Experts of a small language model: 4 picks a token.
Below are experts of layer 4 (counted from 0) of a mixture-of-experts language model. Rows are named gate (a neuron's input weights, with its number), up (a neuron's input weights, with its number), down (a neuron's output weights, with its number) and show model dimensions 256-383. Each number is 50 + 10 x the weight over its row's rms, rounded and kept within 0 to 99.
Before each expert's rows: a language model's description of what the expert responds to; "comes before" lists some tokens at least twice as common just after its tokens as in all text. This comes from a sample of Wikipedia text that the model never trained on. Tokens count by the router's weight.

# expert 43
What it handles: Verbs and participles. Past participles and verbs after was, is, to, be, such as used, known, located, began, studied, moved, plus -ed and -ing endings.
comes before: "to ", "in ", "by ", ": ", "as ", "the "
gate0:50 57 50 32 48 46 51 60 58 52 37 49 47 59 39 26 57 43 53 47 44 42 30 34 54 55 53 40 46 55 40 59 52 52 37 49 34 37 52 61 62 42 42 75 56 56 44 49 61 45 59 39 49 38 47 49 40 27 64 57 61 67 48 46 43 49 61 60 63 48 52 44 73 63 32 48 47 45 36 61 58 56 69 45 44 60 55 42 43 45 42 69 62 59 56 35 58 46 30 44 44 63 55 45 46 63 72 44 51 60 47 46 35 55 60 48 37 53 52 51 54 52 50 51 49 38 46 52
up0:51 50 53 41 57 46 44 42 66 39 45 41 23 49 40 39 62 57 50 51 48 48 45 41 51 43 61 44 54 49 38 52 53 51 41 39 42 37 56 54 55 48 44 63 51 51 49 47 50 64 58 38 32 59 42 58 59 34 43 47 74 29 54 62 47 70 42 52 39 65 56 49 49 48 46 39 53 62 13 64 48 56 59 69 45 59 55 41 50 40 48 61 60 71 56 38 49 46 47 50 57 54 55 46 49 70 58 44 57 49 42 52 46 46 76 58 54 50 50 47 42 45 38 69 63 60 41 38
down0:57 61 70 42 43 49 30 48 54 55 49 40 53 32 36 49 41 63 55 45 42 36 42 42 52 64 58 49 62 42 62 50 37 51 63 56 65 28 64 50 38 59 76 39 75 59 49 75 61 30 59 46 49 43 51 54 60 62 52 70 44 51 38 43 64 41 54 42 42 58 38 40 51 44 60 56 40 58 49 44 49 57 49 45 43 33 42 51 53 49 51 42 33 39 52 47 59 45 52 34 50 47 42 37 67 63 57 50 35 58 51 59 41 64 60 48 40 53 37 59 74 53 54 46 31 33 29 52
gate1:51 47 60 51 57 49 48 39 55 67 58 24 58 31 48 34 49 48 56 53 84 62 58 54 37 35 42 52 47 59 39 66 65 47 64 35 54 46 40 42 38 40 55 39 59 55 77 41 57 39 48 42 46 49 52 42 67 50 61 64 55 52 63 58 54 65 39 48 62 48 57 43 42 47 48 51 58 33 34 49 57 41 47 40 50 62 33 44 41 48 54 59 50 54 60 41 49 42 57 53 56 51 37 59 55 36 52 44 47 37 58 44 45 58 66 49 56 30 48 59 40 60 51 62 48 37 56 60
up1:68 46 61 29 33 53 58 43 57 57 48 43 44 42 38 50 44 46 63 46 59 53 50 41 44 52 38 51 51 34 46 53 26 53 56 66 44 47 48 56 48 46 44 56 39 36 60 58 48 57 65 44 46 42 34 49 49 37 62 48 46 37 43 62 32 44 46 57 44 63 62 44 55 40 59 46 50 60 47 46 48 45 49 46 52 38 47 32 48 55 54 55 45 48 50 42 68 58 51 58 51 34 32 40 41 39 29 45 58 55 37 48 39 56 45 39 59 67 38 45 46 45 32 62 49 66 38 63
down1:63 25 60 40 28 40 59 40 58 45 32 71 58 48 49 53 62 47 64 53 27 47 61 35 52 57 50 45 42 45 51 66 61 57 48 44 41 36 42 56 47 38 62 34 59 65 62 67 45 53 50 73 54 65 51 51 67 42 51 64 46 51 54 52 55 51 62 51 28 72 47 49 42 48 52 64 56 53 61 56 54 48 37 45 45 37 45 66 53 56 41 59 71 42 51 61 55 43 53 52 54 57 35 46 46 46 44 47 31 55 31 61 43 47 62 43 62 51 47 33 41 61 51 50 42 70 49 52
gate2:60 37 54 41 45 52 60 57 63 62 45 61 60 52 51 60 59 68 44 56 63 54 62 39 55 41 46 33 65 53 61 47 42 59 37 43 40 54 52 53 32 43 41 65 47 43 61 60 39 49 59 45 29 65 49 21 48 65 57 55 58 51 69 65 63 45 50 38 57 50 40 63 57 54 62 58 47 46 48 63 48 38 52 43 48 54 50 51 62 44 60 31 54 56 61 67 27 67 64 54 51 60 45 46 54 34 59 54 39 41 43 28 56 57 58 54 50 44 54 49 62 55 41 64 64 50 52 41
up2:51 63 59 54 48 43 50 59 43 29 47 48 52 30 45 58 69 56 48 40 55 64 51 39 42 55 62 35 43 41 42 52 58 52 23 40 42 59 44 55 42 33 43 38 49 59 34 60 56 60 55 50 46 55 59 78 58 56 45 62 39 50 42 34 37 59 38 36 50 58 60 46 47 46 44 54 45 48 49 42 48 39 50 47 43 28 53 48 54 58 55 49 47 64 29 47 38 57 56 56 55 55 51 49 49 67 47 53 49 40 46 54 34 55 45 43 42 51 63 50 38 44 49 45 54 46 54 31
down2:47 38 47 54 60 32 53 60 56 64 54 63 61 59 49 65 64 54 38 51 77 49 57 44 34 76 63 48 46 68 49 41 61 53 25 59 43 69 62 42 41 48 42 44 48 57 47 34 35 56 62 65 37 68 26 48 55 44 66 55 55 41 49 46 50 64 66 47 52 35 48 61 62 60 30 51 55 35 47 70 43 41 51 38 38 34 61 64 58 50 58 45 52 50 40 71 42 55 54 51 55 51 55 57 57 35 47 39 57 37 44 40 54 39 53 52 55 70 52 56 33 54 46 41 53 57 33 50
gate3:43 37 41 53 61 40 55 38 53 52 54 43 49 44 44 50 53 48 53 59 46 55 53 59 38 59 47 36 52 40 56 48 41 48 66 57 47 53 50 68 54 50 49 39 47 63 66 51 70 71 43 63 50 56 46 65 43 50 41 60 49 41 48 50 63 57 48 36 53 55 44 51 60 47 38 34 34 68 41 39 47 47 43 49 49 54 37 48 49 46 51 62 56 49 20 63 32 55 58 51 45 46 48 56 53 78 52 39 51 49 62 45 42 52 46 60 41 35 58 53 70 66 46 47 49 48 30 32
up3:39 49 51 49 46 56 42 61 49 51 36 49 48 63 44 44 59 63 49 53 73 37 48 45 65 42 59 34 45 72 52 56 41 56 47 55 52 58 43 48 35 59 53 40 57 48 59 32 29 44 44 43 63 53 67 64 53 68 48 51 47 68 38 43 37 48 59 46 56 47 48 61 44 37 54 47 55 53 62 53 32 61 52 47 64 40 71 51 45 73 59 37 26 64 51 39 44 48 46 54 40 54 66 23 51 56 59 60 53 51 68 42 47 49 49 61 40 49 55 55 47 55 52 63 56 46 56 46
down3:33 50 51 54 52 52 49 60 46 46 48 58 24 67 40 58 46 59 39 68 47 35 59 58 31 28 49 47 63 51 37 44 49 62 57 57 66 50 39 46 44 44 46 44 51 37 51 62 43 34 52 48 38 42 67 51 39 53 48 37 66 49 09 53 39 47 50 62 63 65 44 47 39 40 66 40 61 59 36 49 39 51 62 44 54 39 61 55 42 49 50 60 46 71 29 46 56 52 53 53 61 56 44 39 48 64 46 53 51 44 29 48 65 73 43 56 42 55 59 43 40 47 37 35 42 43 31 55
gate4:64 45 52 34 48 55 60 43 47 63 47 49 39 39 58 29 81 55 44 53 56 48 42 60 51 43 34 28 47 49 44 42 52 58 55 44 41 47 55 74 25 27 46 53 41 50 50 34 54 49 29 63 30 40 66 32 42 54 35 51 46 54 50 47 31 48 67 63 67 45 71 63 55 57 24 57 57 50 60 56 57 40 47 44 48 62 54 49 56 45 40 55 58 54 54 38 49 35 46 50 63 66 47 60 44 53 44 45 44 50 55 57 56 46 38 44 47 49 65 41 44 36 40 47 42 41 32 50
up4:50 51 47 58 46 57 31 52 59 53 59 42 57 60 34 59 44 49 58 64 63 53 59 41 50 50 61 46 59 55 57 58 51 47 60 47 50 42 52 61 62 57 44 42 57 38 63 55 39 53 43 47 58 45 39 54 45 63 47 33 65 51 51 59 47 42 45 50 56 71 58 37 44 54 37 45 41 60 51 55 39 42 72 37 41 60 49 49 46 41 64 42 19 68 47 51 35 48 39 52 46 48 54 38 72 32 57 60 57 59 67 47 47 49 44 40 30 52 46 63 59 75 41 46 68 65 47 52
down4:40 44 45 46 43 48 37 56 27 47 48 41 46 47 40 46 41 56 50 45 44 37 33 68 49 21 55 17 43 51 46 28 49 60 50 66 57 58 70 53 49 53 71 50 56 60 31 63 52 66 46 46 55 64 50 64 55 44 65 53 61 50 39 55 50 53 42 41 48 68 45 45 44 45 38 56 53 45 49 41 23 54 58 51 68 47 39 40 51 68 55 49 29 44 28 38 44 64 64 49 59 49 40 57 65 58 49 54 35 78 38 25 51 40 55 56 58 58 44 54 49 32 55 49 31 43 57 56
gate5:51 54 56 53 55 35 53 53 62 27 34 54 55 58 55 63 50 43 49 44 31 60 55 44 47 62 64 54 55 52 60 58 55 57 58 51 53 47 57 36 42 53 51 56 40 52 53 46 39 64 56 51 56 58 42 57 67 45 56 70 73 39 53 45 32 46 55 50 44 55 42 56 73 38 66 60 69 62 53 69 37 58 66 43 43 43 63 34 62 45 60 50 40 21 51 43 66 48 61 43 59 45 40 49 64 50 69 62 58 46 42 43 36 60 49 53 52 59 42 42 51 47 55 44 31 36 25 45
up5:58 25 67 35 58 58 48 56 49 51 60 64 73 21 50 49 68 48 50 37 59 45 62 49 58 41 55 47 55 54 45 35 61 55 35 56 40 60 48 69 54 35 57 63 50 41 62 43 63 46 33 60 59 73 44 43 43 45 37 42 65 51 40 38 48 55 35 38 49 62 54 53 58 55 53 41 50 62 49 73 54 49 45 45 38 58 48 30 41 43 70 40 54 51 49 44 48 50 74 54 51 64 54 49 66 50 48 31 59 48 56 53 62 48 52 57 63 63 52 53 39 51 44 50 49 53 42 28
down5:51 58 60 72 41 53 49 32 43 49 56 42 64 68 40 39 35 50 58 72 52 55 44 42 53 39 62 63 63 71 46 56 62 69 66 41 66 55 55 65 42 59 68 40 67 79 36 69 75 58 57 63 38 40 70 58 47 55 47 53 53 31 40 46 35 53 36 45 43 48 69 59 59 48 56 52 47 45 40 49 53 62 60 49 45 46 53 35 54 37 61 54 31 53 46 50 55 42 63 35 46 44 38 53 41 56 64 61 50 57 37 53 48 49 49 42 57 52 51 41 71 46 61 59 64 45 32 40
gate6:52 58 52 52 66 62 55 63 42 47 42 54 60 41 38 65 52 33 39 58 50 50 45 51 41 47 60 55 50 47 47 51 49 52 54 64 48 51 43 46 50 47 52 30 26 46 46 46 55 68 53 54 40 67 57 48 69 57 46 66 54 53 49 56 37 61 49 54 36 60 51 59 54 57 44 42 62 68 50 54 54 66 42 49 53 63 33 55 34 56 36 42 52 79 39 50 61 51 30 40 46 68 44 53 49 52 49 74 31 52 50 51 49 40 43 56 52 46 53 67 50 61 50 57 41 63 43 52
up6:62 41 46 55 48 47 31 49 33 86 67 31 56 55 40 46 42 44 40 52 65 80 47 46 48 26 63 44 37 46 55 49 43 41 35 29 58 36 52 63 68 55 49 48 49 44 51 52 55 44 47 51 41 49 70 47 56 51 30 42 45 35 49 50 29 22 51 35 43 58 55 46 59 53 46 54 49 52 39 46 33 29 66 78 48 54 39 52 68 48 68 55 49 53 39 52 49 53 59 56 55 32 41 58 58 48 52 55 41 60 41 51 38 41 42 61 59 61 49 29 59 60 49 59 60 37 60 44
down6:61 49 37 56 52 46 54 36 54 74 41 57 46 51 45 40 49 53 49 46 46 85 42 70 63 50 51 56 48 53 60 58 41 34 45 36 61 48 65 52 57 52 44 59 53 35 52 46 36 48 45 49 48 62 40 61 44 70 44 48 34 36 53 54 46 45 53 56 58 38 33 44 71 32 56 55 63 49 41 46 26 50 59 59 45 50 74 55 54 42 38 56 55 33 49 47 47 54 50 55 51 60 75 78 51 49 55 66 54 46 47 45 70 46 27 41 52 53 48 62 50 53 51 56 55 53 53 63
gate7:65 43 44 38 40 54 48 37 58 52 61 56 42 45 42 51 46 45 48 54 47 43 59 62 33 43 32 52 64 54 46 41 36 62 42 49 47 46 42 61 46 56 40 38 32 31 59 46 55 58 47 38 75 49 60 62 60 52 61 61 63 47 52 39 48 46 58 53 36 48 48 52 50 54 62 34 49 51 54 61 60 63 45 53 49 54 49 55 40 49 64 79 43 44 40 47 46 50 36 50 60 50 43 44 48 55 49 56 39 51 65 53 48 40 51 65 47 43 65 66 40 37 58 50 56 53 28 40
up7:23 53 44 45 56 43 53 61 48 42 58 38 34 45 66 41 61 37 48 41 54 58 44 44 45 65 62 73 40 48 66 52 67 44 36 31 42 64 48 55 44 44 57 43 46 51 40 47 67 54 66 46 52 57 53 44 42 44 48 38 53 64 57 58 49 54 41 49 60 52 52 60 50 53 32 64 49 50 40 29 58 44 49 56 54 53 39 70 55 49 35 52 45 50 48 55 65 40 37 42 55 61 61 60 37 49 48 57 54 64 62 48 61 54 44 43 52 60 47 64 54 70 57 27 60 50 39 69
down7:41 45 54 58 39 61 61 64 48 52 63 55 40 56 53 47 45 62 50 46 29 47 52 57 54 51 47 66 68 46 64 48 45 72 37 47 61 46 48 43 51 43 44 47 36 62 44 62 56 60 57 34 34 35 57 57 53 52 47 60 65 49 56 39 45 55 46 64 56 55 69 53 56 54 46 58 34 43 35 59 43 48 48 66 55 52 58 59 59 57 60 48 32 31 55 33 46 42 51 52 39 54 37 51 47 56 41 63 55 42 43 56 41 69 46 39 47 39 51 47 65 32 47 49 51 55 51 27
gate8:29 41 60 42 52 58 55 52 47 46 39 36 56 29 34 54 51 56 47 67 61 43 49 46 25 38 33 44 30 57 38 63 44 47 36 45 45 30 40 72 38 75 33 49 46 66 56 50 35 59 43 41 61 58 42 65 57 27 27 48 47 51 50 34 41 52 48 53 49 44 39 48 56 54 48 39 50 40 43 46 45 51 60 64 54 47 64 45 63 52 59 56 68 57 58 56 36 44 59 67 66 65 40 42 55 46 61 53 38 63 39 41 32 55 46 54 53 58 36 53 41 47 49 58 69 34 38 53
up8:64 51 57 46 50 76 42 31 36 53 40 60 48 56 58 52 51 64 48 41 53 56 56 50 49 39 35 35 63 59 52 49 50 46 29 57 53 49 30 55 36 36 48 58 49 47 57 56 65 63 67 73 39 56 51 58 32 38 58 53 48 26 50 57 58 52 49 42 49 41 46 55 41 57 41 49 51 47 61 51 52 48 55 71 44 44 61 49 51 60 62 68 40 30 51 34 35 58 56 60 50 44 48 59 55 52 66 49 40 37 40 56 47 52 51 66 55 47 35 22 59 55 56 56 56 68 38 59
down8:43 50 57 41 34 52 50 42 48 47 50 43 40 57 60 72 56 57 46 48 49 43 48 55 36 69 46 41 46 46 52 37 38 38 43 58 43 54 47 55 43 45 42 49 42 34 44 50 47 40 33 57 57 35 71 71 57 58 50 55 49 31 59 54 55 65 55 39 49 49 48 58 61 23 36 47 43 51 56 50 45 54 28 56 40 45 50 28 44 49 40 43 44 55 46 41 54 60 54 53 58 46 49 41 47 62 55 36 55 49 45 37 64 58 35 45 39 37 49 56 45 28 33 33 47 55 53 58
gate9:52 57 64 46 49 33 42 39 49 57 48 50 35 47 54 60 41 45 54 57 59 58 45 45 52 57 44 56 47 60 59 53 63 49 59 50 70 54 43 52 44 37 40 51 48 28 53 40 43 54 46 45 64 62 72 54 56 33 44 42 42 53 74 59 36 38 65 47 63 54 53 51 56 60 46 52 68 46 40 63 31 46 56 45 52 62 60 53 57 43 34 47 67 39 44 55 62 51 73 50 45 39 35 45 54 32 58 49 50 52 49 53 60 49 53 42 26 50 68 42 39 49 53 53 49 62 57 36
up9:62 48 55 52 45 59 61 48 46 57 64 64 64 56 58 34 53 42 58 32 56 49 67 40 51 52 64 50 42 41 55 65 39 52 38 62 33 53 70 41 47 49 40 49 40 68 58 43 33 57 36 52 66 33 38 43 43 57 43 47 35 62 50 69 48 46 70 49 50 60 39 49 38 48 61 30 35 38 53 37 51 44 51 68 49 47 46 46 63 55 52 33 48 54 54 59 37 54 52 46 65 43 30 73 33 47 59 64 48 58 61 48 68 59 41 37 58 65 62 45 46 56 43 39 48 42 60 76
down9:52 20 48 54 47 57 45 53 48 29 55 44 44 60 37 66 39 62 55 54 58 46 54 52 61 33 39 43 46 42 52 50 48 26 39 66 48 49 48 53 51 63 53 46 52 66 57 48 50 64 43 27 60 62 57 49 56 65 56 53 41 53 64 60 45 49 65 52 48 60 43 62 51 31 52 50 56 50 55 39 50 40 53 50 27 59 51 47 67 45 49 41 48 65 52 38 45 53 42 40 39 47 16 49 61 40 43 55 41 33 40 46 47 40 50 58 54 50 40 38 65 53 39 62 40 50 69 66
gate10:38 53 44 43 59 58 70 44 58 49 51 49 43 51 52 48 61 50 46 60 67 46 53 57 46 54 46 53 28 56 36 47 48 55 61 37 42 42 53 46 40 51 58 41 40 75 54 59 53 50 34 53 54 60 51 48 54 43 52 57 45 55 42 52 53 62 56 52 58 49 60 61 53 40 49 42 52 70 57 42 38 44 50 53 50 49 23 51 53 40 53 54 44 49 48 42 45 60 51 38 36 48 51 53 53 45 33 38 67 47 63 51 63 55 45 47 35 35 57 61 50 33 49 40 76 64 45 39
up10:37 48 44 44 50 64 56 32 44 50 50 43 54 46 38 32 43 60 55 62 54 27 53 45 45 47 36 46 37 51 49 53 31 55 37 44 64 51 50 52 49 35 57 38 52 63 62 54 52 54 49 46 47 54 60 50 60 35 45 57 45 52 50 52 73 44 54 67 62 44 70 43 45 32 68 38 62 61 36 48 65 24 50 52 40 44 38 54 38 51 31 45 47 47 58 41 46 55 51 42 54 38 49 57 58 60 30 35 41 48 61 54 49 54 49 42 64 51 36 61 50 57 59 50 56 61 55 46
down10:61 48 50 56 58 46 61 41 63 55 48 58 70 54 49 37 69 45 50 59 67 72 38 53 53 39 45 63 37 44 37 67 57 48 36 37 53 31 48 44 58 45 58 39 67 51 73 42 46 37 56 46 70 52 37 28 66 65 55 61 36 51 67 42 53 69 55 42 46 41 47 43 42 52 57 45 55 45 38 54 53 48 33 60 61 42 47 50 53 58 61 63 50 61 64 33 37 55 53 53 50 56 51 38 51 53 60 46 59 53 42 41 41 55 63 51 33 37 63 61 63 72 53 42 43 29 44 41
gate11:67 50 60 41 56 57 63 52 60 57 44 51 65 27 61 55 51 57 52 54 40 32 59 66 58 29 39 53 44 55 60 30 35 44 46 46 54 44 37 39 40 45 46 49 49 68 63 59 38 48 56 50 48 54 57 35 57 67 61 52 56 38 62 47 46 60 68 52 56 46 60 44 30 55 52 69 52 50 47 38 59 43 49 56 56 42 50 49 37 64 36 54 58 45 60 56 45 55 50 52 44 43 29 55 60 38 51 33 54 41 49 61 45 49 50 53 59 65 40 38 65 37 52 46 67 48 56 33
up11:66 52 40 56 46 65 48 61 29 46 55 52 48 39 49 39 42 47 60 57 51 61 40 32 39 52 56 57 52 59 50 45 54 45 35 57 49 65 57 49 67 29 40 50 41 39 53 53 44 50 49 56 62 59 38 60 66 56 51 49 56 57 34 53 36 69 36 38 47 52 56 46 66 50 43 70 61 48 38 54 50 39 38 47 39 63 53 38 59 57 54 49 43 56 50 57 57 49 54 54 59 38 46 51 50 52 39 62 78 52 45 46 31 51 43 38 43 59 59 45 30 67 50 42 41 56 70 57
down11:23 49 35 53 48 47 39 54 50 63 69 64 70 45 38 41 47 40 63 64 48 57 51 37 48 50 63 55 43 46 45 59 54 77 58 59 53 49 27 48 60 31 42 54 51 63 55 61 60 42 57 48 40 32 60 53 51 63 69 48 40 39 31 43 40 57 26 40 40 56 61 56 47 44 39 56 58 58 39 35 47 43 47 41 51 38 40 38 51 67 51 39 52 63 57 57 58 52 47 44 60 48 32 54 45 58 38 48 62 67 51 59 46 38 49 48 50 50 69 42 53 59 58 44 43 49 64 56
gate12:40 41 29 65 57 36 52 33 56 42 46 58 43 67 28 32 44 38 52 58 44 60 67 48 38 64 48 68 62 59 50 46 50 51 46 51 53 37 42 65 42 57 65 49 66 39 42 69 40 56 58 46 37 67 36 70 52 78 54 49 65 42 51 41 50 40 54 43 45 52 58 52 49 44 60 55 53 68 58 52 51 56 59 53 45 50 48 49 50 48 42 64 58 46 55 40 55 52 46 21 43 45 39 47 59 58 45 54 52 59 69 42 30 50 65 42 31 48 41 51 55 37 56 43 47 50 52 58
up12:48 45 50 47 43 54 46 65 42 43 44 65 52 57 46 59 30 55 53 44 49 65 53 15 50 29 52 56 42 58 47 37 58 57 57 58 60 53 51 41 56 45 45 55 41 38 51 55 59 60 49 44 32 59 36 41 54 46 62 38 44 53 67 40 56 42 61 47 46 42 55 49 36 69 38 42 57 46 41 59 45 42 38 56 55 51 56 34 54 53 52 59 55 52 70 48 59 47 51 41 58 38 48 76 46 21 50 61 53 45 49 51 68 57 59 53 35 81 30 48 59 59 73 33 61 65 48 51
down12:35 53 54 69 60 44 68 51 53 64 50 62 42 51 57 54 55 41 33 65 42 45 59 53 40 36 57 49 44 42 50 40 41 71 38 41 46 47 33 67 51 64 57 58 48 46 44 57 68 29 58 36 30 56 39 50 59 64 59 51 53 49 48 53 44 53 53 34 55 39 45 52 63 56 41 50 35 81 48 38 37 49 49 36 44 59 63 53 41 44 41 64 51 50 54 43 59 52 64 43 48 43 39 51 60 46 64 50 75 36 68 37 51 41 61 44 55 39 57 46 81 44 39 46 53 53 60 55
gate13:59 58 51 54 63 50 49 58 58 53 46 36 47 38 40 56 55 63 51 51 37 41 33 49 51 67 15 28 53 71 39 37 56 52 61 49 40 53 51 55 59 57 61 61 61 51 56 43 69 44 61 58 48 58 46 48 40 54 47 53 34 59 43 31 51 51 48 38 60 61 42 67 47 66 55 61 57 61 45 55 54 62 68 70 27 63 41 34 41 59 58 55 54 46 37 47 53 56 49 45 52 55 48 43 50 64 43 55 56 51 68 48 65 35 57 48 50 32 50 36 50 42 40 56 42 47 38 54
up13:54 57 37 43 48 50 55 48 68 43 54 47 46 43 74 53 56 51 45 64 55 33 53 57 52 43 32 41 40 57 51 49 49 68 70 48 44 45 69 54 24 54 51 67 55 45 43 31 52 50 67 41 40 45 49 47 30 51 46 73 44 72 47 59 47 60 45 45 45 53 45 52 50 47 55 48 36 57 45 46 58 58 46 67 58 60 44 56 52 50 51 82 59 51 44 44 60 35 60 48 55 40 45 61 59 62 40 54 53 49 58 58 46 29 43 41 33 55 51 59 38 58 49 41 35 29 23 72
down13:55 43 44 36 54 53 43 38 40 47 67 47 52 41 54 61 56 41 46 60 64 39 53 43 36 41 42 45 45 52 49 44 46 35 44 63 43 35 44 57 44 52 53 32 63 56 51 46 40 58 61 66 56 53 41 31 42 57 50 45 47 56 47 66 61 49 60 82 54 64 42 39 39 38 61 48 66 66 70 72 67 71 56 40 50 42 54 54 30 53 34 48 37 62 50 40 40 58 49 32 58 72 60 57 45 48 35 50 65 61 58 49 55 46 50 43 50 53 60 47 46 52 43 43 52 34 42 47
gate14:47 66 55 49 55 41 74 50 46 50 68 35 59 36 45 51 73 55 57 31 54 50 52 51 44 49 42 35 46 61 53 58 39 49 43 67 62 66 30 56 47 48 41 72 49 56 73 36 59 39 47 40 46 46 47 40 48 60 57 49 58 48 51 36 53 47 48 49 54 62 52 37 52 50 33 49 46 49 59 56 55 67 61 63 35 57 61 35 50 55 55 73 44 34 46 57 38 52 43 54 55 36 60 53 48 40 48 32 53 52 58 67 43 37 39 44 55 45 39 49 57 40 49 53 54 58 62 66
up14:45 64 62 56 39 44 43 50 72 52 55 36 49 53 39 39 54 30 50 42 46 79 47 41 54 39 47 42 60 43 37 45 38 55 45 48 42 63 39 80 45 39 49 48 55 61 37 46 53 36 54 45 43 37 47 48 60 51 37 32 39 47 49 52 56 43 59 61 51 53 56 46 47 44 55 55 32 45 56 46 34 59 64 69 43 64 45 52 70 37 68 46 50 45 55 57 50 57 73 48 63 39 48 53 52 52 43 46 60 53 57 55 43 46 68 39 57 63 42 57 53 44 54 60 42 49 61 50
down14:49 48 43 46 59 38 46 39 53 42 38 43 52 63 42 55 47 60 49 45 53 34 44 41 47 43 35 54 50 53 55 56 61 58 60 49 46 62 54 51 63 32 28 40 53 54 43 49 56 55 67 70 40 48 49 39 49 60 34 55 43 42 55 34 41 36 46 51 53 60 53 59 58 59 38 63 59 56 27 48 60 70 53 57 44 58 47 34 29 51 44 43 47 58 60 45 72 59 53 62 51 53 46 55 53 58 41 48 50 54 56 46 62 46 41 59 53 50 49 43 39 50 52 32 55 52 56 50
gate15:56 55 43 26 59 51 81 56 50 35 38 56 48 48 54 54 51 43 44 49 78 42 44 35 48 32 42 57 62 40 57 60 46 53 48 57 54 42 48 40 41 54 40 62 54 54 60 49 48 41 31 53 39 24 39 45 54 62 51 62 50 38 54 39 52 60 33 60 41 50 60 61 51 55 42 73 25 44 62 48 66 63 66 52 35 50 55 51 48 61 45 42 53 47 38 64 54 50 49 67 58 63 51 50 47 48 45 60 37 54 50 46 63 44 66 48 50 42 58 60 60 63 51 46 48 62 49 49
up15:54 51 44 61 53 65 38 43 29 50 56 55 52 50 39 47 51 59 44 57 45 45 57 57 57 68 32 46 47 54 39 56 34 51 60 48 43 45 43 54 55 51 61 56 48 46 45 48 54 54 42 34 46 53 58 49 39 50 51 43 54 58 44 36 53 41 56 43 45 35 32 58 69 36 64 45 72 38 22 37 48 62 42 42 46 37 48 60 38 63 56 55 41 71 71 55 47 65 47 43 51 60 44 43 50 55 48 40 48 66 56 59 42 40 52 56 43 60 51 45 15 67 61 57 48 48 51 65
down15:51 40 45 80 38 45 57 45 47 50 61 57 38 47 44 61 63 75 44 55 54 40 47 52 47 44 53 33 59 57 55 48 37 70 46 38 55 54 54 48 47 59 46 59 52 45 54 50 39 54 45 60 59 51 47 52 53 54 50 54 36 48 56 69 44 42 53 47 56 50 48 37 40 29 62 47 64 45 47 36 34 53 65 42 56 46 50 38 55 58 42 52 71 51 64 63 37 49 44 42 49 60 73 34 41 51 67 67 51 69 37 53 56 40 37 52 38 45 49 43 39 53 68 53 57 60 48 58
gate16:37 40 59 54 49 49 49 45 65 50 60 51 46 65 27 63 44 66 48 64 58 52 45 50 34 28 31 28 45 45 33 22 40 41 42 53 50 66 36 50 55 41 50 54 50 57 64 65 36 31 42 54 49 55 46 59 63 72 58 47 31 40 54 49 31 47 57 42 67 36 45 46 58 74 38 36 58 46 47 43 51 37 56 61 40 39 49 43 48 65 44 48 67 50 37 46 43 64 43 57 46 44 54 48 41 42 59 35 47 52 47 44 47 46 49 45 44 66 60 63 57 48 40 40 53 59 46 53
up16:53 58 50 57 45 60 45 67 54 47 43 48 63 68 40 48 62 62 58 46 35 47 51 43 56 53 51 37 32 48 30 50 73 63 41 64 50 50 41 54 39 37 60 59 59 53 56 70 36 47 55 51 50 48 42 52 29 46 42 59 57 54 56 47 32 45 51 43 72 48 50 49 55 50 41 63 68 34 49 43 57 49 54 50 42 42 44 54 42 62 50 45 65 46 54 62 48 49 51 52 54 55 49 58 59 43 44 50 56 61 71 44 54 39 51 41 60 66 36 49 59 50 35 56 33 52 51 48
down16:44 53 31 55 45 53 60 63 32 56 59 56 22 64 39 51 52 65 61 43 35 39 56 45 45 76 48 56 60 49 65 51 59 62 44 42 46 62 58 50 40 51 46 56 45 59 45 49 58 50 53 63 43 50 49 53 53 28 44 49 72 46 44 47 37 71 34 41 65 47 50 52 35 36 52 35 35 45 55 44 67 45 58 50 58 54 56 59 42 47 48 50 52 46 46 71 41 58 58 58 55 49 50 53 58 57 52 45 50 63 43 39 62 65 56 51 67 54 41 49 49 57 58 41 51 67 61 22
gate17:51 53 38 61 45 51 53 50 36 47 46 35 53 40 43 32 58 51 73 43 40 40 76 63 56 55 41 52 24 58 57 47 56 51 43 45 41 42 57 57 40 57 50 67 55 55 64 58 57 47 24 35 42 13 52 53 36 42 49 27 57 39 59 37 53 70 40 47 39 38 32 51 40 59 43 41 60 44 44 52 36 76 41 46 39 51 64 43 59 37 40 51 52 69 46 49 41 57 54 52 52 36 45 42 35 55 42 35 53 54 42 57 34 48 55 49 52 43 44 38 48 29 45 45 45 46 46 47
up17:54 66 34 57 38 54 67 58 49 40 44 55 48 57 35 48 67 57 52 46 57 61 19 34 46 33 35 45 44 75 36 49 53 38 37 58 46 48 50 49 34 33 34 57 42 47 53 39 32 32 65 39 44 59 51 62 46 32 45 31 33 52 43 52 68 55 54 49 59 52 45 52 42 41 59 64 37 45 57 65 57 58 66 53 55 47 43 40 69 74 55 73 53 47 64 35 43 39 48 28 57 54 64 47 62 41 66 61 40 45 55 53 37 64 40 49 57 46 53 48 51 59 46 48 39 44 30 38
down17:38 63 48 58 54 42 56 22 51 43 38 43 51 44 50 52 47 49 44 46 53 55 61 54 50 43 64 63 58 50 54 43 56 70 57 52 51 48 52 47 72 50 37 45 62 50 51 68 47 47 59 46 54 27 52 32 59 62 59 45 37 46 74 53 56 58 51 69 59 48 56 55 51 33 53 59 54 68 41 70 35 42 52 44 59 52 35 56 38 40 36 46 53 56 59 54 53 67 54 60 53 56 25 47 59 57 54 50 65 56 51 58 46 30 63 57 32 64 46 41 70 47 34 43 60 42 45 58